Weights of a small mixture-of-experts language model, trained from scratch on English Wikipedia.
Size: 10 layers, vocabulary 4096, 18M parameters.
Below are experts of layer 4 (counted from 0) of a mixture-of-experts language model. Rows are named router (the router's row for the expert), up (a neuron's input weights, with its number), down (a neuron's output weights, with its number) and show model dimensions 0-127. Each number is 128 + 24 x the weight over its row's rms, rounded and kept within 0 to 255. Numbers have three digits each.
Before each expert's rows: "mostly gets" lists some tokens that are sent to it at least half of the time; "comes after" lists some tokens at least twice as common just before its tokens as in all text. This comes from a sample of Wikipedia text that the model never trained on. Tokens count by the router's weight.

# expert 16
mostly gets: " 201", " 202", " 197", " 198", " 196", " 199"
comes after: "|", " 197", " March", " April", " May", " in"
router:163111124114120098138077117137120161144131105107149177133103155169138147147127114116106166149085140102116157094138111144072104101136125119106124126117131115130081122129117137158149104105104112166118148162131145145144147115158158108106073137124101160105095146160141181183121112113138118129176170168147139158115099106102118104156135089135112113171146114105129138115126107155138129139156
up2:108132108113176129115126150105114084165158137131132143123130129116116155114127113154108078119135091123153165099124169142133128132149106139147104098103106131144166118139155139098128101147116124094123144107104156130142174146115142123118138126115137132160169124128154126101152199126096175107119109147125145121108139085102120078093171110088112134123148155169071111151150144101147171142094
down2:107151110141119148113125057102147113113161089098146087128130149131104090149135151101124082083118095132123116115101118124090129084118134115135124135142082090143147087134093100154143140110155191156131096169142103150140134166144122101118102117144112116094136110087089141119132141105144167130130126092155131154141105155159108146145124104105113124099112138152090157126140168131157137109125
up3:143150119152143129119144141102087116138124127101130160160153097102134158162138106130118100135153171127121103120150113141129128134135130128086141094139160113078110117143154067158110163157123122115143135090137139129070166132107100148097139109149123118094140107109106121108132145104185136152129167152162084127142106104122198141159126145171097145139172158110106146148116103138122108146111
down3:127119119122076156166129142149156100108096121141131177122141168128140121113136170135150144101113153106149077122113139151146128138140131156155123118152127137139128128161106142128087073121119146078149177130105069167134121132130152140104079204117123158123139101071127122135157126129137142128126099137154142134121116101113146161103116137139157131161149115115185140087135118111140127099115
up4:100136073124156116130167133088154126143159129116136138117140119125134159110129143087140103124079145128165118159151166143131100141156102122069114132152166104130119106091122117120089163142106151082101134109101086101188134136135111105133132094121153118095117104112136113101177151101146091150151142122087114115139126136149104132130135118184120125148079141106095116158131124154101119109146
down4:128154110152122146120128121082107083186139117121093116108132118140134137119102113076157135104115135157123083143089149129136129104104143143112138110173129083165112149162145102124102113129136107087104141121154127121127120131096134159158170125130131150148075124112126068088100157121102124125073102123088161130155173142139116148151119111142159134143090141160112140136147173121134137127091
up5:111127150160149131106172107120098136155138179161134137137107110144144147129138102125110139117086152137183148131115131133154097123170089132117122153139158105083127104127172149137122109164091120095086134104066131112152134130081109107129120141096147098144138124152120159130090107107060140168128154081155086131128110094135107096128121137109144112113133149146121147169132154133105119122123
down5:100137128080157143130152128088153115153104155137108103130114179134125098099141124125117116099114144101122091157125112119117098146166139093113126123100111123128100134107128138146136160069145170151151142159091140155111163111138101162099118154123110118150115134123123156163110120178169070188166186114138116129167092158125130124143131109141125125148123144136165137092116120096140097126124
up6:123142123109140153153115134110113127128136093080120111134120166118103070126147123158133084111213109098133150137150133118171136161139147133144145104098096126181104126145146165148102068119119134137103137130139158100082125181136130112110152166129103082118149157124134153140113081144106145147119066130127148140148160156128143133138108112121135171148126113131118107137128138105104133125139
down6:147128126138106160100120093092138081116142145169122111105105131156139113131095160113164190140113126160148152139128127147172122101126087119134123141123114094130077133212148107160122134129134153139127143188125149129175136110134147123159125101149139128142128115123129167123142143129147103107129112071088152127116110115147108097135109134089103128103078152134128105168107146115122122137090
up7:107134129095110145170111162088094132179142125166113123151116153100122129132149081138122146118129131153125163120136119111150147131116093129132130143092139135135150122160143121145129095145174172116131133104128155144087165160102115146166132106085088107148170133138168154096120162170074136106127095115118153088100115096111130083117094120153117089118102128152125105160156156114146142134113
down7:166143146151132159056109124122138114124133131143129090122112145118101146166084126118116117133099136123130153102126143075144163128161130118127131144123072139157125099111090164145104128110116126102084096137144126114127080129135171115106114112112129127108141166123123139179122141127122111106139102127116131071096120141112099145110077118131129115127096091156140137191147099122063099108138
up8:103140114145100151131134108136102146145090108164122104139136122132127124143159121166117085122138123116076116157139121123106127108173162122102153142144156120143101097103083166109170107152123137130115138130146094061154125118131119139150132145174106120135070127154117111124106121115154120134136122115105157087118130103138114119130141099114139162164153174084091121118077154148141164165183
down8:161054132179135083144142092123166123104155136121109121143152138153136106108125157177143127160100111136099131131116160118130119162128162158146126144159121166098102115119114079144095108116125141117116129161137131092138133139122139130105110124125101153106108132111106107113193111107131110173145128118098156145080085143136129120129123161117122144103155117069116122106161114137143121186106
up9:159116130102089107117148146123130133142147129164100068131104122113119106089131157148094143105111092109161154121156141128125133164066107103118094070128155094167120124140132144170129164133138171113138145151157111123151078161145111112093105142115095156128116124106166160118131131113094131119105128122078106138111146117099102146132093162152152130121076090150141125111146144152115128134130
down9:129114140098171158146148105108131143111142113150138155155110136128132143133089183117157133108108116126126105134082105099150111166183162156101110188157079139135141124122109136127107152171147125129066132144108095126138137108135133142148122144114175146137136113111092119099114120132137128124133106127113121127128185112121170142072175112132104129184147146095148151092149130145149129099135

# expert 15
mostly gets: " pres", " present", " 201", " host", " 200", " subsequ"
comes after: " in", " the", " In", " from", "In", " early"
router:151169087121155080126103081131157159154151113131125111106097138119148067125099085128139116137142171082151127115134137126148100117116132145110137147101143132127101134112114140132130101161127112136153126143066125119100144133127166098105076121088049132108137117134149138132131108150109125116150149106147137184110116123096110122152087104151099134140121113143156126142142118085146132145176
up1:128142125081158158118096176108151099103149127101115157135182154079115175148144127143138094110111144168078155135094104161113176159109193144141136122144097143161129096089137139127125129140157146110155084131115111148094127136164121139112107156128123101134129131158093109159112090133124162136086148126166112112102137151125136107157153117112144133137146112125108112154138124148132100104124
down1:075119144105159160174133133168131125092098117122099086152150098116079149135091090175138127099123107164115153121136096115116106122095139110148147103102157154111161094089121108117089122123170116103149145135124118108188139145111114150130101131155136132098138131142112098094145114107098090165134141114098093110116125140136128110090115122102115123161120164138112122085133143111118153091152
up2:124159122158149111144130094094095126159158119164120113137130088106124143118145121120125097103146092164163158143138087144176121130110177136158123111153119152109095110103127116140098099139112189165099133146142164060116129150126111117126087123141106076095159112152116154122134125128112139120148079112126111176127117098138115147135140112124114174148148131134107134139111120179114094158136
down2:101119118149121118119137150100126163157118103147130150145113117131129094111108149127129121140120117112115169156159132130122136110093085143109111133140127111160133181158141154175142071138125153115146125121162104120151169142089118165139137152203120161117145125146140132105115078141156131092178116160126147107123129158160109159162092121087144084132106120158138098113175142116130148159155
up3:135141119170126137166156124103133125120121123152102124115112159112155111118135086116151118117103123115111134127139156116111125156130095113128167106157129131073152128118106133120101142154183159122171167136085136151115122121111087167167128099177167116144180134157081094095104126144146121110123105131106157107148095131131136129156135164086120151100144078174117120114170126102137128097153
down3:157112116124084124143133115144142155090128113157135136119138111110121144129131149140150126106155107085113145140117118151075141106149126171113088137169148122102162128152134127164141156129123193178116125150108160120115105107103142103123148117164160077142124131111119105119121118071139146097150143124142155139188106100137134158156121145161127160078123066119136121155164118135118096111102
up4:170136159138114127121097095132123136120101142140126124116111111118136108107132146097149102122137095144181161139122100085152106174096109117146165117101061154106141125118101163115097153138132127108160148120130141126115155108122132137121126159126159128144127153127126106090119115178104107138107111173113147146111142166126157122119132121116105126142037084187116092122116155160132132114162
down4:175168105167145152162116122142095131128091145144139137088147137120118118115163121149170096112096124145101135115133152126077152109130127089117139124115163129122160146108139144100118153135071154174129123112135152076116119127115115123102129182157143130118109141132137089138138131118120138169098163149130152122120139123139112143150174114127169118137108083113087165147134134178125070163106
up5:104118107112145120117141115148113127087143163123135129128132128149158138109115103123152162087160122121136076152121153101115130121129110110105168160117122201090112165137113112128116102158123136153132108143106117116105115135093104125134154138096091156140125095123123086084072111110170155152180130147144113112099147102171089128149145107089140103085136141128099133096103106142131109117080
down5:115132106121122107089077171123127163163154131120108111154146148134135137116123152086117120173156133104144140137120136141130122119106147160134134153096111128137141132137151068143097124135089121105140110093121121160118156110179111096098116122141105158126101122155126129151158108080173102096149156082096092106110167125115151130116083096117123122182151156146103087161112138152122165131119
up6:098130125120097139152154167157105139111108191152130151145133132164141116135128134115149137105151144098099149153126117149093111145123147165135153140141095099142150102130131133122130178139205131177144098134135123128102107125125106185164098105136112123123134143111129094108095091164086091140123109127165159125108111151121138090111156091081113129171111139147107107132109156147143118098113
down6:148073121159096117131133158123119175094149110148159152141127138126135111117141152123141184164158111137117129120104120160144118121123145156116130134130119112163146149149100108164109125133126201128141159084140167104151129113150124081132127115112152150114073150116141108124133116102131066114144155108203110154128126150117182154148160133109139146133101133125111148114137132094124116159159
up7:151134125113104130105143095134129094159114118108144143121103113124115146123146140127143055141091129128134161119087116172149161136146091084131069115120153145105120126141104109153122134151124145111053144104175165124141099110121118119171126125181094115105143122110130180138117156102135147079086127130170159142133095132101115137131124153165144131140134131130171136133130126134099124144089
down7:147119122176105146144135170119076164152142166109127128125096104137128149114163142115121137139142107132091129125109110102182104107081084096138122155151143101135125142129129132176113146094090097111092170123159153129130133118112116113123144154122145141157052149144110135112134119129138094104145090136118136159043113126098153153140128084130138128120163111126141132153114131130132139149151
up8:107143165140148172107111107092117119100136127128136196120123095127102087091143155146148106131103144155128101126138142142155085154133102132170136135102105173093164123121111135083134110130108087143096134132122143125123084099150120109137136107106157129086131114129169063119137192120161119140150124149144082115091143148085147170157112115131098134120130110127119104144133148143132130126106
down8:169130152139165173122146071134172137130105119105106152088135136101113135127142137129108089102122160168108137098109131097110154141124116131122151149139125113114118141146144121151120123123159098085121133116131119069101111063124099110171157146142110159166128123123106104186111154151165154127157125121092139123167150126103160163172094108135130139131143159155149091111118153158107117128126

# expert 91
mostly gets: "н", "р", " Racing", "ø", "chn", "eph"
comes after: " |", ";", " S", "%", " C", " R"
router:137077097088122171133136148096114136144134151121156168176110154131159145096127138146100163162099104117104148120122074146079110091155104097154112129163148105158117125127104147147106132146142158158110131117158123155117155119137090094162149131148166101107096153109113125154112145118092129106140147135139140129133088136115179143118163170129098092145158106131130132145121101167138095131123
up0:110163124102092093140113169131147089152122142092164126090110147135142162112108124119104165102157136165166143110101105151115169126089087160169130149093146151135119139077127163139139169121133146096102079150140109129159104138119133123162146115108108142111109106156094128154143160168113164129122105113111133105112131164140088117141105118127162138142123139170120111152110073145109136138123
down0:146154101085114154096151135126148125165107133123147127107135138147146115114112169150139116177157157130157192132136129126184160124098170122140181130126153114142163115111136124125130122129104140133135116161108115133118071109139164088118099140087119122146133135125168102088149171116133092145143142142118121133104133152083190121143115143150163083116155101145098121149118110140127092158121
up1:108168096144129186122126145101141101168144114119165125155125127100115154126118142146080133068102130131151119106109109159137118125189148088131088131132127139111129079147116093129109144080102138125119123073159117115140135134153114136092169127161111145120129145153165172152153122084157111104090110138080107131101114109148125108142097164154129127128128114117120154129117141105088144154127
down1:113104101168128078128130142150133128144138130166142104150121157095114112148157108122159146114161101147100149100160111123164165148122093124147156143154174164106147115100128130160133134146112078110115129140141121084155141148118119173113111170113113113154119149139122155139165141113104137162124152130122106171148126169132099187129154148131135137074114149165100166116157114137167167144113
up2:146092128094132160117160123111117120143107145167121144138159147113149133162141115187127130107101133107131134147149176128139087158156131125156137124138122182155126105123138122156133084148114121123139161085145123128107155134116099134114114173148134152136120151111155136126128158130103124171127119142169127155137198171166108113161169124169125163079135131121106126138133137113051142147129
down2:134150107148164160128158133150116124141077132131134160123139135142094109111085158168094123117150120146110104106129066114098138126155151111090085131143110127150134114151140119134127140112125140191130138194102107107110152100191137091157125080160127168159134123123110120141106112120098089130173121139130129122134158148093129108085114100105139096094132137107119150146093121109141121119121
up3:094153145139078127162094097104149125112104117157146119117134118158105148148108167121135132104102151142114122092145137107111104111104147163112110147131138128138137130135096141081113132107097152125177107152169105123173121150129168174160144057114139128103135152175086153086111141109101100101163137144121136131125107170139137099136109123132124156118165117132147157074111141129149108158128
down3:077141121103130118150147105127107119151120123131121160088108139133133143109138111146091134104139149134121136163136148151134135091121130082137135143164139135133161107115182132161143121132121114119080149214127079155083139112157104128179136065097119145125108111166113150120144118092129095161111145096168142130099105136087163128163140147092134118088141126142125118126114120142159134127139
up4:122131167136120157138167132142121100133152112140086099140148096123122132091083183116101131107108164165141132105093172163119165137128119160161102129122158127109107137099118121113115140104091163113119122097148162105145100127135128120105092191131105091116128107107111098123096155071157093138125116151123118163123102112133133103111150115173119127139123141112118142176090149150098120119167
down4:175167120123144115088102142145118167150155088151131142124121141108162190128160124141119120136109108138152086106143126152169188128139161146122110100151159071130125130097178087136146118119112136139155132147143123121125136136123084119140151135161139162157149140120116147134152153131137099102165134071114136138175110121113110162103113127082131123138114134136086140162138163143168158141123
up5:127077135139103136138152103146125129142134149107146102096134129160139147166096116154139121112132149132133155086097103124153131098101129164113129122124165102141122149194061178121120112082103158114118115159073156136149153089144128121159155124153119126125121093111185120106159172122078088100146144121139134109160123112149113115125132115135118125129128168110127101114125166109105109133154
down5:149128121089103142174094111152149129141143122083119108153093111159097158116092139089130127128113130092148093112124153122118157121158125121095104103133114138118168054108172085150141080104123133155137121170101097120149159109160110128127104148126134152129144156149139123151090100137173089099116143136123132180136159167128116150171134129120141161150122125139137118138111110100100117117096
up6:144174125165155133125136120156078121106123135121124114153116141103099136131139107104161132144114110153103116085143105148113118070135102096154133133117127112114141106114108090060109119119093172094159134129103128121143154173116113157138131111154100079108135158126193103141100103119150121132146115151135145138133088081174108140138139102101151167118135105099131151130144146105102118084135
down6:127148125129129110150133137154122110101141132139157100108148131103132141075123153136099109125147149082128145100132194104092124141145144139117152125090110110125103124125139122105109110148150094115127140066126116144119121114114134180114101148109125141116116111108136085167095138136131089117133123125126127132151086121100143025098089121147104103113126142165149125141080117071111157130135
up7:128100131108148158153115150158119149099093117099158106146096150153175134147132139164096156117093145169186116134145116122128152128125096130089187114148094125133118138132133115109128132126091110126136120132137087131123111094138153095120186161143101187133139160173099128127148147162119109097157099135113081159111108117125099151115111107134122071145142110142162142134115128150117148151153
down7:100172102146116103121097096145137132151126133116119088125151141112071100146116130132100116159140115070153144176134114137111173123143112115117067127135126105115129127154125160147097094089138146158147142169124100101099117112139109148121152156169141130184143105090136144135122137113111151109063134105111117152149123134145115130128154070115191143124130125128156157104119157142134133109122